config.toml
num_hidden_layers = 8
n_experts = 128
d_shared_expert = 0
hidden_act = "swiglu"
normalize_top_k = true
balance_loss = 0.00206
balance_bias = false
lr_router = 0.00045
vocab_size = 32768
beta1 = 0.95
train_tokens = 596700000
dataset = "wikipedia_en"
Below are experts of layer 3 (counted from 0) of a mixture-of-experts language model. Rows are named router (the router's row for the expert), gate (a neuron's input weights, with its number), up (a neuron's input weights, with its number) and show model dimensions 0-223. Each number is 500 + 25 x the weight over its row's rms, rounded and kept within 0 to 999. Numbers have three digits each.
Before each expert's rows: "mostly gets" lists some tokens that are sent to it at least half of the time. This comes from a sample of Wikipedia text that the model never trained on.

# expert 21
mostly gets: " many", " several", " some", " three", " two", " new"
router:482472477506507496530484486464502527534490513532458516512557487521492498519495492500470485542461518529483526532496512487505481471515542525445489504535495500487481474514553467459483516508502485517455530503506489524519470502456500462495490513533454500506516530423460515501537511527518476517526504535462514519506495517536514522531515443519473506519445516508544524474478499520537507481528473508492482523516526531521475478524492542496487461482520501535496491456455541509472468505498496481484500493509471495481549501448476512478524463489523480474499495476504464523517485493490468519513515489468494467471544469490524519502503495508529523493507513487504517534499487492504550577481
gate0:510537494469501464547525521495507533511529494540479476514491508463513505492497536495492507493481487488523518517468540486496466494523497507503523509489431522507517529477505503499465525505512509485483501532523505526473443456461499467557535522511497547484561508548520512503500455508504486513490503488441526508485539454504501459478527500513499478513505488491509498528490485496515498519505506453494504517530462549466443440560496500486513474510485513476493481497510530506482479492490520501495536532540493496505480462517478548469503464542500520465471495496526480463560483494501503496471487488486513530486436434549533500491479477501511491512514526496478535484500485486467502508503
up0:517491518485530505504523544494516494494542513535532515499524497521535514476492503508535529448484489499492515538518572501475492475476499530486500502524484488514523481517507505528491515472526489482475464536470472505489510499480530511543495474520487493506537514520525443496490495482510498529548476495479527496493476505507451530519537487486542533523494562512499455530494483460533465462523483470522503519484493500492487492526470529505551468500507485464475479443480482480472480539551500471494520498504499507443540508518452495458531523524484493453460482516519502532498512502502473543486479494546460500511466497518532534506529445467463494508483504508487476510471527502526534540485
gate1:469463468467511497474507520513460514497492539535521535521547516477491499547527560559477530505469512494457491522508492508507470468497500563469461471547458492486465534484511552532543514465483484543510485518475510499505433508534488493526509476510502502518510491504514484525456456466476487525471503494477481540468497489536509534546505476489498524492491533509493510479465522496487500495488489501508477482476525526477516500497487467472518467432520492477506476505480487539512528535504513502476512487456466462511514523514489507547493499497527477488494481498556532520512501461487505505489512514492482460491533535488504508509493513479520504514532488515526556539475514508451512520487
up1:493474537504532495474489494506531493533484454511518485497479458513514556494461437468554499502525455526541524522459508485506510484491551479468520485513481524516544509497506511501505485488494501475480508471457479461533531526514532520500518514515509490469500511499529536504538483495513507504486539505504511541511497486457475468507473483502469498498504448456460519478504503491462463543491553469465518522499501479493505514533504515540505553483480453549501531453537498504476473508528485486529553587523503471502503495465499510475490521531496499512486510496486466471502517472498495511497545494465535517477458506471504495524498488511509493505478546506494515541489509487483473473486
gate2:464483479492527534524482556509497452491487504508493548525451472509490493520489544536510463526512492540456513513493457511490516509536486520519535545511534513514490525490508520501457512466484487504503519472505521518467463447475494485479513505497521518502450496487484501483429482513483477533477504537499523500501464498482460517476505512523507494476480453508512550468524478518523512573539481488467519526479501505521525485515531516488482490486499545560517528518464485497452488488502485519499508455521446519524509459506506487493468504475471500497468481491512446525534512518463502525514493492526540468488521482495497475507499457526541501481504517533491503511477477505522545491544
up2:507520524492442565511499474524503516492507488509502495512517539515526475482518489487504461474509462483514458511495467506531500466516505491520484510493504527521489477472472489500517485505500497521528474499478469523495496510478486494507457539493489485488521505492508502541558519507485465532529481516510485527475517508509527484528555498455527521516548518469468517510510553525521519486509472539533497443499512449501498535482477473483510513506504516457529517515493510520506455495487536519560517521498533480539505527548511443484505507530469496505503503552501515514484493497489538478460489542486485516464476434457490514519498521508442474449483507464486477488539506493474442525523
gate3:487497443456506501524470520512517479503497516496473505504478470487521437511532502479509429501517498474488482517451518491512518454486493462511485464574483460505494499509527492503483444550520490481472520484527514520478519478455513511466509545511499482465518515514525559526511506497540485437506502488514500510479503494471490522508453502497515519502453475501519511484509479498485504528483515508513524451505480438522531541481482502507479469495522489540477536494475509502477482557481470519515480532497492493521487502510462492515502524460523483498534516510503496550480472516463462488525549551536504459521509526544505473495485506508488521510507481488501520507526466530454483494481
up3:488517500507502483522516533476484503478468500534507463484532491503470573489474528535544473486521483549531469479495515526468505538564513512533509513523525518529458511486474465506534510491508496503519438481495521495536551499472502500503463520499487490509507537483525431512483533517508513509463535522525522496478529497481515491503507494499514492488509495471500508522502546480518498452497462534500448525493490500501529463467448475455530520490533521486500499490513494514490498521497468530544527475498484505516501508517514522463490504492521499486526501517526484465557539543525493553550478498505502469477494543517474447498537506466484507556507517468505483511512484478507477505457
gate4:486539495515521530495490492488541479495477486493493526483460540515496498513527461451502492478476519494496529467516504511506469471459527507471479472525502474471491519482510479509490518466486496538500477528491541529531506459459459474495471478457516498508528541475495454561508516507502489560513563482471540470460456532511517456485475459498498520493494472463504541510516489472494540478499535492520496460537531542502469477526463488478510511506476488486501482465529519519522468511492510482491511501551464496435510525462526523503513494502507483474508502576497501512453549504502485528528469488488513525520513510498502466514474477508534469480527512510505488498466481491533492496508
up4:518445495531499485478515473523528500526498493528510478492492491478529511492492512505513504509509464438517509518460463464514533522477481498497532485478496506481532507504523518505505455488518513483478550475491493519506447528525479504486523467479571441495439457518468496483477489503447525478482484493518471497499511566477458569461481515499510492505493511504455508546478480508527474520518539492463520524522476496491486522499499525513511492517527430535518528497466498472504515467493491520512479515529496497521515551460480509492446484497534492511525530505498476524492467450539492513493526505494497477480521482490555496488500488505504513499496556487515487525476523545526481524504
gate5:474492480503495505515533524525571479476505512503486508538500516501494469523516510504501495535520508517485522509513517507521504492473514519519495563517491538487513445487511532487518487536499481525517473527479524517472486479502500498498532532501511511471533471489472477532504480487454511496536485522513469573535531485506527511518507515475514471477491458487483500508495476542503493461509506501501548500522497442496516508452517476486494510463545498460439518501504438528495528456545494490500469532477498528508520500501504488529491483518465515541492502489470514488488508520513506488481573461560494458498460524507561536505531495559490490503496491500533515502540525552477501510522
up5:521507524476507467575467535532513493519486542506475521465502499531474512490517475504474489464506547556440509506485540490520489482518522485487527489462507530488551485486537497493490481534510537511522512481492509499495499506520491516505460485515503485464469480513523540517483476477513519469511526477502489521503523508503531459501486498489511520489496512514484481524528499469496511539504490465514533488485472441501498508510501525519474511490501531476473437481484484519521464451458500427496455522551497495519500523512489519497514496534527521501535517507516503515526492502572474443481538516506473462498519532515485446450545506481456523535513470518499493497505535530493481501490
gate6:514535452509454494503513497531538531493515497488471472483506517505520511507557490502503503485463502519506527523530505521466520526509444490518449469512519504499531482521507492491521506484472502530469494499519513469483461486496459433501528498517509466538475534501482497501488474468496482544519518516497470531515457496494498467504492528468472502513526454513509477528492504496492462512485465502513484460483517486437500478500471463506477512510466529529467498477528498498480539513526511462458520495542462482457478462492507502544490485490543487492462511488449544502505451505460541511504489478541506507501496476533563525508542498502513521496519479485557494462531502466491533473470
up6:513513513511472499503506523505497500475495496502545482491516486516527497505455519467506478506545498528485509474539506480522527464541446470471563529461488507502502480451550501499527513526495494500471520480485512463478442522498486493452521518525501490478489539522462501544480540512486515519512525509487519528503465492498541474514515494500472495532526502494507459527494510459528498488518475465487462449481512529506531480502463493475488503496520505484491479459505503545482520487434529508517499492484496462463477448501517485512514502478466543520503496480546501528544472504508522501492503464524509455429528535482521513515500487531506501525514440455483513468472481478535513523467
gate7:514520496509573521503507515500472449514515485497510499517478448527510483493556524457488504514479482434522506485534498532544462521520502485536476481439460503492471518545506513514462518453538462487534540526457485525487523461517475493542486501500522528503480499509511526493491488490520470464529508558523519508514508490552521478501459523480458505513499497516521533495459508507492516528535487504477527485471502475513463528503493480512467520489494470489468502519489474524513500508479500486494519516499513487526519485471538463463523465487531536527506477492545460476504519470451448492500527491505482553506523510495500502485475473503474508465536487519497484477491498539464520460507
up7:513499526457440543461508495528504501450491514480490480515492524544455467488512529530511506498522533529493513529525465483500503503482511480506513509515465481490513487477524519476466477459469521544483449519512502509514481496496532508503487547456452498493488484561494504482475491534511521501518487482473519483506482484527482477499494454504519475526504537495483455497537533531509535489479475484525524528454520457499516487490511514464493543498505464521499529520549476511472503532496480535493508489494547448511502508512442478512493517522474512491449504498496519500514487537504514529448528495484486513543497502518566481557460529476495481560511509486460483497500499522528527482488
gate8:523493497494466509538456470468488516466472490517479504454520493518492524519449503472504477525445522568497517481500517527477492488517499510510516470480515523496488512513460514499527496538482527509508477486466520517495496489475514536499489512423534504499475475502551484482500466496491513515500507511525534479528465483485498496497492518457507438488546513502512451509460510498480490502472493468497499490502544499535460503519471498485513496504541520512482521443507505529539471450516475487518510507508480485492497519509514499480526424539472501504509446565488528510512497481534449508532471497521511520468506518508512533503539498519474525508517477493457441490534491495446503470517
up8:499515503483510467528488490508505480536538548497495485501527528481521485516491486517532508528486529497474480501563497509540519520496514505545494535517487488508503503487480554502516519492497510497484463537489545493489492493436471529489508485479493568523506489484488455496489511474547458514496515446478543478487509513466517506490486528532437504494487492520478516528510554518517493495538540508513495503491487463483472506499440520477465495474518469522496518531498495480453484488488458495483498467491468492519501473431478482488475467487549511510518568484507502488520490507495479425530508467488517479483505509532470453500501496490501477487488481508542499508505480444454501510459
gate9:517500505444507496512501506484521463481533492532482499545482458486487460487486529522547547498471482557469521526519489537469481504470516516513543475467469507498482489458498485548500487488499466522520496516528482513491440534530547499551493524515486493539513514532511485486511501511525522489494492554456458519526498527495478493533487484510495476531501524467436465473496481472524532518506510525525474509484493470495506513480480510489473505495431504479500468503495512517492498499450491521494530526481551483518464510484510494446509488466501535516514507513474525463477510500453492483523509529529456530527484459488501499503497510517464447469498508436475503529501513472505484475508
up9:527515494517509475542529501480504490485446477512500528433508515476515509511524500503541509442472504482524500553457456497494500465513540507473480469495485503498468497520568536492499490519513516501465473491452503492497502431490486533494480451476484474520471515523527497513488500495484502500470489476528505526493497498481481509488489479506468492477509486501450535480497477505550504578504494512482484498485482494515563504504491540474539488501518488510506495515518510515484517529450491458477489514451531509525487532511534501538473474484527500539494462506513562492507445483509505509509483470493501517493478513549493551529478503529499463548470519472468474504538514529498522509494

# expert 83
mostly gets: " January", " October", " August", " March", " May", " April"
router:528454487479511508522451466519487505516506511513489507541528491539511488550499482506465500503472549514478492531514525451516497512492505535514464497498481531516508470468495525450504521507540493440472530479518486525553510484520485505446514515514505494496520499476458497494501476532486446462513514503515490501500542527500473527573462494529529504497516493510529474514514540485495489518523522520495449528537573484483463465490478523485509473485525510516475536488482490488506486501560505490469479511484445507487507511482492492494533499486509503512482465505505468501524476531525439522527524544475478466482538471477517479536454509527509512480506527488461462514499507484481527491499
gate0:473507494492486475473496488506513483485534491543486511532559526575527482526458526534480508526529495421508527484518506490486536468516492495479460487512517531499498547472457497445499529505492515463512526492503489476460489527441502518478487493462486484503496503511498562521505558490498484476491477554543466522500473535533482518444502483466484524471491529468500532497465505515536531523496446479482508520472532507552511504472507517526505494460460468499479514477478483534518495500488496513526473526493510472541474530480487493516498481490515517518529504534512498464497463518490504504488514515481511497507507478509526510472507456495516508560490527489498484520494504503535479542515
up0:558536489456461466500468486483512526502543508494492495505466485489500511551493486475527522549514510447518462489515527510498514490497512468543506473523484498509476517478544546436466483517507482499573502491512478540494492538460493524527524475540508471472542518524504460475491497478511503490505525497524533504529503494466471487508472526493525527484497469502472462479468512512533463479545503502524533495533472532464498522501502488500506495483502516471477490485456468481472499471492471537485493501520523517523449508499534501508529476435484510477468501552517520415535514471478475531465481495511523495515525479490510496511526479500510511483505497530495497485477520512498498490455
gate1:485507483519487503522484499482496418526510478497494483506520511526530441476480499487466485499477511508516477476515481494506492497473491510485540466509507492498493447486508519503516502533529516576490463467535485503533533534518484544469487460523555517526497512448466511501547511528506464507498490514550483474520508539510516487482495520493520483487564500482495520515481468481498505524497527479474504503490439497507491472518487466536505494493491528492509503474504458511559473447494460531494509475483458481505520523457443480487505518512516511515525524543459460506503520463485461541508501512512508521470477516530507467429482496522483469508506505511530487516545500496515525491499
up1:493533513521522513518517499522473521459468519524496481522493476468470502480519501547513498499526465460503521478527513495477506499468527489470526556499502465494504480480508511504504500480496502488464509532497485469498503517536527503486454500518504527489474516562457499514550466474462477491466510531464531557528508506491457489555496457491535508488470520485437483489522472506521511544481467501521496514493495527495521466520473469524513483529517482487487496529551479526464481536468466491525510526458482484511484507510496495513514490514511488499499527541498506500514505422494534475466534448481495489544488474506520506499540511520542509570512487500530537466465500506481517537476
gate2:511495542508457532531474535516503483503515506433466517528522436485504479451465472457491535498469549491527506517503517508486499506531443502517516509514517507490497506487537512498475497509488499537494497509486508483526529537509556516481539470454489517446533520535535465549526524552485478555528491483510504525488515491506510486525520508547510479492484522483537517493506524460512478512486527509535489505484479481485463495490472508538537500475531550538498492467479507489470472524482500478503508510498517475505481487500513489513507523530479494485514542523517506493503472547500453465446517455478474478474511483466470508488522484468497492492498492491553488540518524475485455523521
up2:507486475542499490521455472483469486496500516496539507491556484508470482525497486512489450495511507487487477485463521500511433483524536477489446507501553500487489515513504479515471513478485461520502486515501510517507502505483474489537478513484481544510509531514502526454499443485526531535541493510446502480526548460521486474496509517484483523480540508433523530503471470535482518498503481482529458505478515526532498470480496518498532489531521519504523508515504502460485501480492548497531503456478498507560522553525464477453530467498494439529485455488506498507500495466503485479519502509495478492476474525502467464524529511478516480491478512437541506455508496469517509518499
gate3:550443459490561515494501459501514529510494526531519511516498431499527491497522482501487544543501476530524510497470491506449502493488509483498544525486461504500526465513508548519506494523512494517508496515530498497497541540503519483513485512452555473527441491521530471491526477503484486504482497497529560512469517490521561491501486476503482473468498494514473519529508463480503489446503506478507482470494499510471492499522544497487474491536511525520482483510502532486529494457524517528481497489490511567520452503506511490512495474498515515528471527525487518520524479516452493560532469487461462513514521473470457464469476475533544498463489509500490490517494512506496465529514
up3:447500495484463512460493543504489445457467520462520485501527510525475481480485508519471486422460512487515498481505529541534496542484489491489499504473465517452463541494526507518507505536484498540471493511524521506512489510467517496526543530531489492446497516526504502485517479496527513498465526512487516505487487502461490482510528503519533524510452482491511477530512482514467490482503483558508524518471477465493493518533487492474471523486503491508494486462504534550512487510480485479468496537530480455498523464448507470472490511494438514487519505514530454473495501475479503478504520506507520471513500503507524498515489514547433501518496523538549475493564489537535512489468
gate4:497499518475539494503479513483527522479501501532507462483501502507456511499481504512445541482505491475549533475468519442471555527500504512540540469508477501500520537480511543519486502513520463504515541495543528507478529540491456486491508527503461538525500449497498484496501486488462517465509492518532487484562494495507481490494537507511457460493498519509512519517500468464486479497479490515481501490505451531496557520534457525495501507510509491491529516487440469518499508533493477509514477483497512467507500443524507536503454515446522499516501532484507488477489527519453489479496478473519537526499516535478472573520481505530532492511484469473467527504536517468466522508484
up4:556484509514483532527517479504512522533502477475489494493469577528495511517502519506472524507472480478481506522518493498547440541536494500469480472491533508511504486482475481517520501492502517503501468543514472474498511454548551501507471476500487482473506552485502489508511472508538513504472527495548523486497483473491529506515521556467523523531511470463568479474490520514521510451516495476486545452477475498515512521464494524462511497487526535460509467520513494519508503528488471487499545533513531525466502494458517459494515520458511509510531528533454459514512494487470488525490495532501478479490499485496538478486489456519490470500513447508500472465471487512514482503551
gate5:520490502504544520486456520489469502498528537521464515525507505512505512533496453473525484546478505474460502478530546472470531467520518493464524495482491518504515520493516551484491468508536450469497540531535473514503510523530516511463539467492506501495449524496497492488520523517541521498499515496507472545488466525504496490519491466531503533495534470464487499515537533453490510575536482482569482521503499504502506483478514458545490470460494486491465469499512432516516494498523492509537514477495510484502514505475527507519517491509488457463510546478492493477499516479532463522521482489528508537528485499450479526491509477487500516455480500486512545524484490513457542530507
up5:502522528538498479525486509478467491485491459515498521496480461508478494526489499525522529511505490480517489525513481484480510518480464520506469511502523492459501488463508519486495530516494528497528499472496514466478515493498520525462493486540484509480481486522493487509509490553511491443505546533487469480505487498491434499572512538450502494470504483499424451484528518528505534492469460456496491531478522516505493504509447474564510473500511488507497563491550487502543482500543545525481509477461449546488522540465506541496523523529496532519518492487534508463501501530499490517520488525440517489462536508488509513479512520499466509486533506506536504502481480490505514458477
gate6:507553492502518489511523447526479514471457535503501496513490467469507473527509497503500507454524547514476501560507455484492540471560525574465502485481508540480489527481491539495526497502514496500499517488446495488500520471537514522493507503454502524511459505483488464517499497525538477493483519515483494451510508491497463510486528502517511548506506510500499488488522486517514508558501546509541485538509528560507484522517522521490493510516457511484497504468488481506509490459537479479470517543518512491500515486541484469523518514521496483487492482492488502470513476499488499466487463463507507491508483484486420457528537495537502539450474496524498526525458483457470497498452
up6:545532492546510533542510473512447542508505512488459447528474524528499527520483539521498475500484524488499478532524504460461489499450494502512494533453469525543535488501477479485495519521492524482521459488449498456521487504463483508477476512480499506472524501525512496520470489491519466540483518523518474504503482507503527499534480505496525511518479506512505511482502496532488514528489490475530484514505487544481445532477474459500493504532500480500510529499469506494465483556545523495483534489532510490526533490502444514509511492463521514536468521504463511472533533514507461459523450504553495535524462480509447499481521484513493533521447521496501491491472493499473452519464
gate7:482528450519520535524462464476501492515477454522525503499511505527443515502475533539498550498482525523503465521517479486482496534471508478534497472464474537490463528490506464533480510521466508541497479490479518525509467507479545497496551494499509489499508502470504492493512479503489521493485529485480501501510497457511494512492515520546494473525492525493542478564502483497498474457490483498515460509477480542550475496525465494487490471498512493436460512506489519516498499502476509482455513560498468475501505533510510505518517458509473529492473466515492507525498546468452501491512540504527514458431538492551482515533484513503475542458525521494481499492549506513473489530465
up7:492426572503477496550519538452465529511485527488551522503523501503515487470508462495494455464522490468502509469508511491499456483528501508491521547493496431514548494505492490495483475474500528488474501491507501495484522504518531471499470529473515530496533507503515492496525479464513523572538507494523507504542483467495527493484455503493493530479504496524494480486514467517482508494487522463508523570506536482511496486493521513497478572499510470500551481542503510513530547506496488512528525472544528508487506503462470469490475518516490478425478526492494493517510492476529493433496517492509487542500498516490507519456513504503489487505509501516490503518512514475554493520522
gate8:476512525500524508473513481507500503532515477497452517524486468500494416505507472499483499505458468517498522529533474495491539515529505533479521516509516494440504483440480486517499515494511509468523526501506546532493502547486490512499470527523465517503493513490475536486492511518533499545465512473544508506520517495452478501508526456492540481527486511511527543515491505551459548557474526495520492506515575497521515496508473470519530460508502480513489513534493502481441476479501472482483501494523496499504507494489508533516564491504509478524480526512532500515488501512525507509516483520487521483522523541445522499482466533478431480514480521455494480505493462536480457523494
up8:458494496470531540507465543466530525495542509472521439473513499514435517473511471460505540505506506554554533500501452531490481502466508494479524511455500502508519501514485480495490557507468502511528458497515500522457517493489544513513547473509501526503476537438540482512504501497508501517521477535513534449556492484498486484514479482503507509525487530557525513493514530466512546452459512499527519538533487483494493495506479470511465488485523537544505491518509480446489492504473475500511490506450491532496500495531491486453490492504504494494502505473455554492524518491505532512493467515478483502545488512503503514521497492507533469508489491478513513484525521471488463470508
gate9:540498504543495510515497453556536517517481485454473498466538479492513514500483448498523508482479492515452532546481502502530515516537512529526487532578490482495479514480472434465528511488461525524506469477496522521501501510514445480493516522505497445501517440523487537510481501535498474457478545538505486521500508499523447497530472485523504507487483508490469491493533503495511527531493497464491503523492502438494544492488466520503513489532490477499521473494504449525520522490542501495512451519468498486495479484516512490514489505484505492520475560518495496469507546514519491529496525507499526489515506508509473499521473545512504477479495523504448506526473520428531518512499
up9:465541477464477461484445487481473484517530460519518513477525493530525489485502531501490526502480508498527459533509516519457476517465507486494525442437486492542508486528532535541516529495489498506501493507537504555513488500507533550507484528539511559515518461522522427523506473548450497525453504463522521497475503501496502488493486491499507529456512475500500507478481514508480510519465510510468522515495505523472531524499461498513506517445493526515503497451489499495501509525502505436474502504500503506539490493500508483515506524505500540497506468464536487521519509551493481597512479537474503519494474484456525510509498511521506522504527528486509498525497464494496494518492

# expert 52
mostly gets: "\",", ",", "),", "\"),", "},", " while"
router:533500532467480497517528465503491554504505555527501523536494487475500481534480470527470502495452515485485527510488511483482476492502506559479461450496471504487470516484498475495459516509512488515476527512539508556493501446486481513478457481505484502572505513493500462472530499529533466480505501509496543507474507513525465540518511480517467502544504506515496510499532487502529495457508500489498504492539517528519449459508475517482482486482514543501468523492482519463483475496528478526438499475462525485470502509445520506500529489448506458470464490445485441505520501504486492526516523519483501463452519486501499500509443515530508487492513505536519500490532524469486517509482
gate0:529471497484508522476504513517519476464483481510490469472459516511469493526514551558476497477483507532512489457533515459507520504505492494478462510495480492545510500523466511547501476512519497473527537511518481487502492500537460509471490473498533519463495470490496481516533524496520468512564509485456525493508552510481534530468522502474487471489515477500511509463490521507480497547491499519500509496505502490541515499505503518474477528489472519563506510522502488500491464471496545498518452506500478535467506489503565481544546564484466549495481526508501503525465499534506466502473524496540503514573530502504456493517513519555493490454518535511492512523466512492534535502504
up0:483490500500484551509475533514458492484489529516490507496489465480481521493480501468476490490488521499508495490526536481466473480496523518567501431486501477479490473486473518495497531521511541495452517468500510545539461466472537492457511465524455508472484524544531501494491453516483511514478525510561469509534504504531471453520514507519511514499484438512485485528509499569509502477535506466501512524483539510479486497457481468517510491537469485488497500485525508452516513497515483538535503491489501537497498479476497497502523509495470480496527527499486501511499544490506535535497464502522514491475485465501478507472569495485508529545514490476483470512440517464497534446471
gate1:480528529529501465492512534488507469518517485504506526485555485513538491500472532503523487502508512499520517480535502454448515527483521470527490486463497540503539520513465531491512457531556537524480496508502494462480481492480461490502534481534517471552495515503481514480515503513496460467500465535520526502511534466496521535488488490480477481447526514482467506459543526490519459481515516501530455508485503447491487532518479491505546486477533479524510507502523477484536505492483576482523495506504490526462465482495512483460504522501513501530479479477531494503516457488506509473527465542514515486517460494556520502439470491480484521496473479497476473533500517468473506442487
up1:516517478495500519542492520461532511463513485476475502483499506499441467547536503499484457507507448464499450490485466487511506463473531506500489484475440477549501484489510543512465464525481513536458523527512486503484491544511497517497454514526521483526525554501511516474541561538470464477466501472491491476499533505498469513468540536505503533492530500464520505492467424534460476525509525491478534511468482519523493500536525499529508516472485457503482493481490496479499494516502503470475492515528499529490493473514474532524505478542523494531507535482471507510517475500477507540500499498529486537491476544506530491480493469522518464461535498502485513536492465502469490510485
gate2:457477538519478530491492560528471498496523486515522509532459510498513463513521505507508533497466508492467470524491490546499532492473501509476468476505488509478515500492512543512482435502498527468489504494489471513522451474499463511488514517494503513466476490498488507462514493469514511462526528537477485501490497491459530495441511490509551539493541505519494526477514526501492501499516500515482534486526485522525500492522505525487523495478447466504460500491460514519512493554523489527487514469524510504545468467477517468454463434528507507485466480430540527473501507529472518514517489501468502495512450496532474533506482535519479487549534458474489487518465532508517501524550
up2:486522503548547497467503522511495504510479481518506539485492508485504486548479553514500550543525494497490486521492477485510529523489470468502478470499483489477558511449479558540465463502513536496528521447506477528523421476525475476489502467471560499514455464524474493497517560468494508507525555500519475470482479482485502499496477506522457497498490504529468525503505508491502522519473459516498533519511483513478532513491476504529458476513509493525487482537531495499512519482493514508504564524462504511497503514498494493504514416437524496495506484484512500525511517537476515504532521462512506499528479538490508492517496517503506495544522515521523476502527470532528494481512
gate3:494528501525503452527509513455507491481519520462482521483433487510530459460512491472509438488525469506522508494474514488457511535481520511496537509509456511476462495505484550490497478516531464514475505525509447467489518499499466530534496462490503493482491449468526514504510498484515451513497548503472502480507538507469469515470472525522499515487483508566458490518498496517495519519488465516512486518456494472489487534534494495493510479478490478496500490497539515515508484483471473483507522495529493515495442530479502503479566530512477445505471521488486502490553512513500531492487504490512517529477449518552508467501513541474470533495516469439491505518484474486528518552493
up3:520433500489490542452512531487498512530517554501526474524519468499494522498503511528506539560521498444469525461473498490479488500425483504501505501541522479483495508509467559499518491527483496491534507483472501493516527518474482493486492504507515494494456497538504481501449486521481504517492505487483502509535477483463473522513469492500484562492487538517511484457531529491461500525509505496508469496523480524523534480513497542479495485532527498484458542508517517546467530454465498510489544480488519545487536494501518541533511528490486545465514511507519462472474510468496492513480469453510493528549473513486497518509553513467449477511513508517530485507499518519512463517502
gate4:520465502457480520499547536510498498487491472501534495522507464524536556469498475535515499503482484544519513474511522484511446511507545501481492500513460501495498490525535541496499528469516486489489498507480524515513512517512500464521491489484471498512487514552517522489490480487533448527510524463477491474480534490462544496480454482493510463505527511510481471478494516476521474509522520465541512538464503483507509509496496511464526500511447525462523451437484473536562478497500517482516475463524541515489521509498487483517484448486534536477526472540518476483525491494488510523487476488483528513500508523493505550479519506474485480509452480470452555555493527526509479468532
up4:459490513508476513524496510474461506531471540501460525464508531466505466477528525522513473480503488521530530503520479534494496462415485506516506507460475479510498509485470526466446476516547487539476490471496516468555502450538465526515524459468515439465506494504483500518471493507498504508478520516525510504500530483452487545527465487452519495494497496486483488514537503471511519524485516514503501478460489509465544522508504533509497469468501509493488519454501503482538501508496525509505482518493527484549480486486541440510462555500501443519483491479513504500490512531497509486497497510510513504510511516510515476523500467481455527463458532485502436491484504508526521456489
gate5:519535446468516482477464518455519463548493494550478507510525545481514510499502549460541479510508504441509515501533535529501502480505494499502541513483493523496533515504546489487509466507453515513490504453529503533480503492498517503540536510504488490560463486513502507514517482493495489472507489522526441499482521515468490535484538499518505487519477523475523532517498487477510447515474538504527449503518501543508459554515540494538517541501525466466492470523460492547539529509460513484495509519495481514520479534503492490438495470487486483527453473506513499500489466461450512511498495471464524519501499516511501490486494498469509513469525518508519526444497496512537508516501
up5:512535465537533536483468523485507458504513492525491487497489505493466496517543568490532513513518461496476509475526547534527507488484489525491529498484474502481521503501517465492529496452483471530476478549540534498511512467555519457500505526500506489521496516511510505519518524548479492504537468453550505524511514496496488469520513472504499522473470480493535496504500493505543503542505537499501533480470506515534458543485500478476496473481489470489533452471461469543480508467486534471494480499505508484463464487506484516490526470512456533497491508485520531471512462446509522485471514519513512544508523520519500491538489464522523478464481536517539526509515552523501450529486
gate6:545514507500477538513506461472449492505504492483477512507506477531498507485541524525516496496479483486517522505513480481488488512492545511520502498486541519499496446524452513517546514487493445484523498518553509494495496529478482504474502513476513501508520530523493484526500459505422502501522488476518478465508458481484534506489462544466483465496474529541526523530450513488522496453478490544501503518514506512513500549528534518473484504516503463527480492485490490505500489512488479511478538530560456486488482536497477451492520468435547477509444511518501472458514461471484500529513520519487522474465475498513512510494468488493503480528457536509541545518524507511462467511478
up6:516507467466478450514480530495560543510515519508487494504515489469513512469512542510499483424528515451488510507518520480499490487501455554485501498480472476471501502469530478532500521490495558520469481497498508494502501509524453531495493567536458493529515504494519548509524492496546475554519499532479476518537500482528471498521534485502501512518459513568482506496505477527537460542479523540488494506505472461522500484489492460480509486463517541526515507488468476501519523481506466511488459525462529502537510461487492537493495482520514531485486490484487504484544498502510473465459452502516464503506485471502499528476517502496522513502528502490484508504502458474534517525552
gate7:521529484514513507429502541486509513529525511503495529545480578547477515495561502485488463482460458460474515472536495468467476528476487510497531528512480532475471503522471473499536526465532519487504512476496503456510515478509532508519516548511512512508456552505518491519488507536523533544509468536499495484511503540509513466509472487502517530492522511473486476501483530483481548511528533508481478506492522510547525466478523487476452510533485495551530531489494480465514500525517563488502496487487527500514484514501502540555497495505496480517547454482520514485531509497474514491501504469502500446511525465475478512538505502485503481510514491470504536537496509515477462511504
up7:518535477546497497518449481480484506481505472501550473464522529489489512509487509524474503481538492532524531497463523488461479513545499495504447474493509491539509485477522488535483478546539470486484505504507463509512479512514476482487511486462528515522510436500502523523507541524497496511506547484495547451503478526543515538480487518516486494495528517506498500505515512511486464466483477498495498442525483509477504483503510531558541464504520539498488471494477478480453505505504456498500526477515527563447506476446475468478508503484556467519478509496490524520479504499498509544478538507489463504482524558467530507495484502535519489513507513497531504514498452488443504510540
gate8:489522477507499475520480501538517544545540489487468493506521536499462533475487514525541486526497522505538489532546464543500493463506486490483527562507461479458530491458493516502477539488485494480552483529478537455486511480526564469488467500536469494530512468493498467469510488505497446507477464522517463467498531483555484460493443501491479504481452486509508505470488526510492499533471477510493539489507486535437505465506522504488516519507476494501484518487539494509533478510526493476498512507468520481520489507490499481507493517489486475558491519478544484517491566487506487491505479489529462486521475498484496506558476501527531480491464497488482513523460517510523523491507
up8:468463506521488528508502528485496483503476457486533491534512454524473470478446502496515496506503473492497494500497469477526497474494503489504494507497520562531497489532519509484510481532503505537483498533470491495521523499449455529478526530506488522468464478500523550487493526487478485496470521525491509520488524468476520521490502486503518431451474481447500476476529537484530508445502499498512541509508488446526490493513525499519517503510482497495541481477539530538553553475527499502534497527527493478484533531482495476450480451487494479488543472537530506473482511493463516550488512497507502533489501509577480531494485514454533531494475549504484482506514508527506472521484
gate9:514488506528529495520491473524468502486516457502497506518517519523456531491495488511481494473474503461510499507456528460549497480495525479481501487479463543503532475496501481468449502499514521478530525485508461468496491533507517473483496506497503486475497498503516525491512526497507476487525489494528535464459528493468509511508478492518540503448488496540489501512536472483463453491525503499494507483499523422500459531464510537461509473499531472515493510505467460517492506498473546444509507485511469498475532468517538508527519540471488514474462499563470466450445514498540469493557502507522522448521509511516443527511489532519495484545532498501483484511479509536485464501500
up9:503573521503497520475537538494507543469519503489510515501491460478505490514510492492491534459545509495490474538520533480476510490504466526485472504486480476517494475514476541465562484486499506503522470467490545538516506558441503483457488524472480484510492532522522464505532469523516523547507510468528491485471497515486508489513498515505472476482460484498520508486461442491539545489511469493509542513508511530516543462509496490458515511482500531498498486488502504476494481478523541439508499466524471496517502515438548531509521491526452514510505513500517494451504501503518428459528487528475477519526499487529531498503517522484534486520505478483492514516524529493510457527510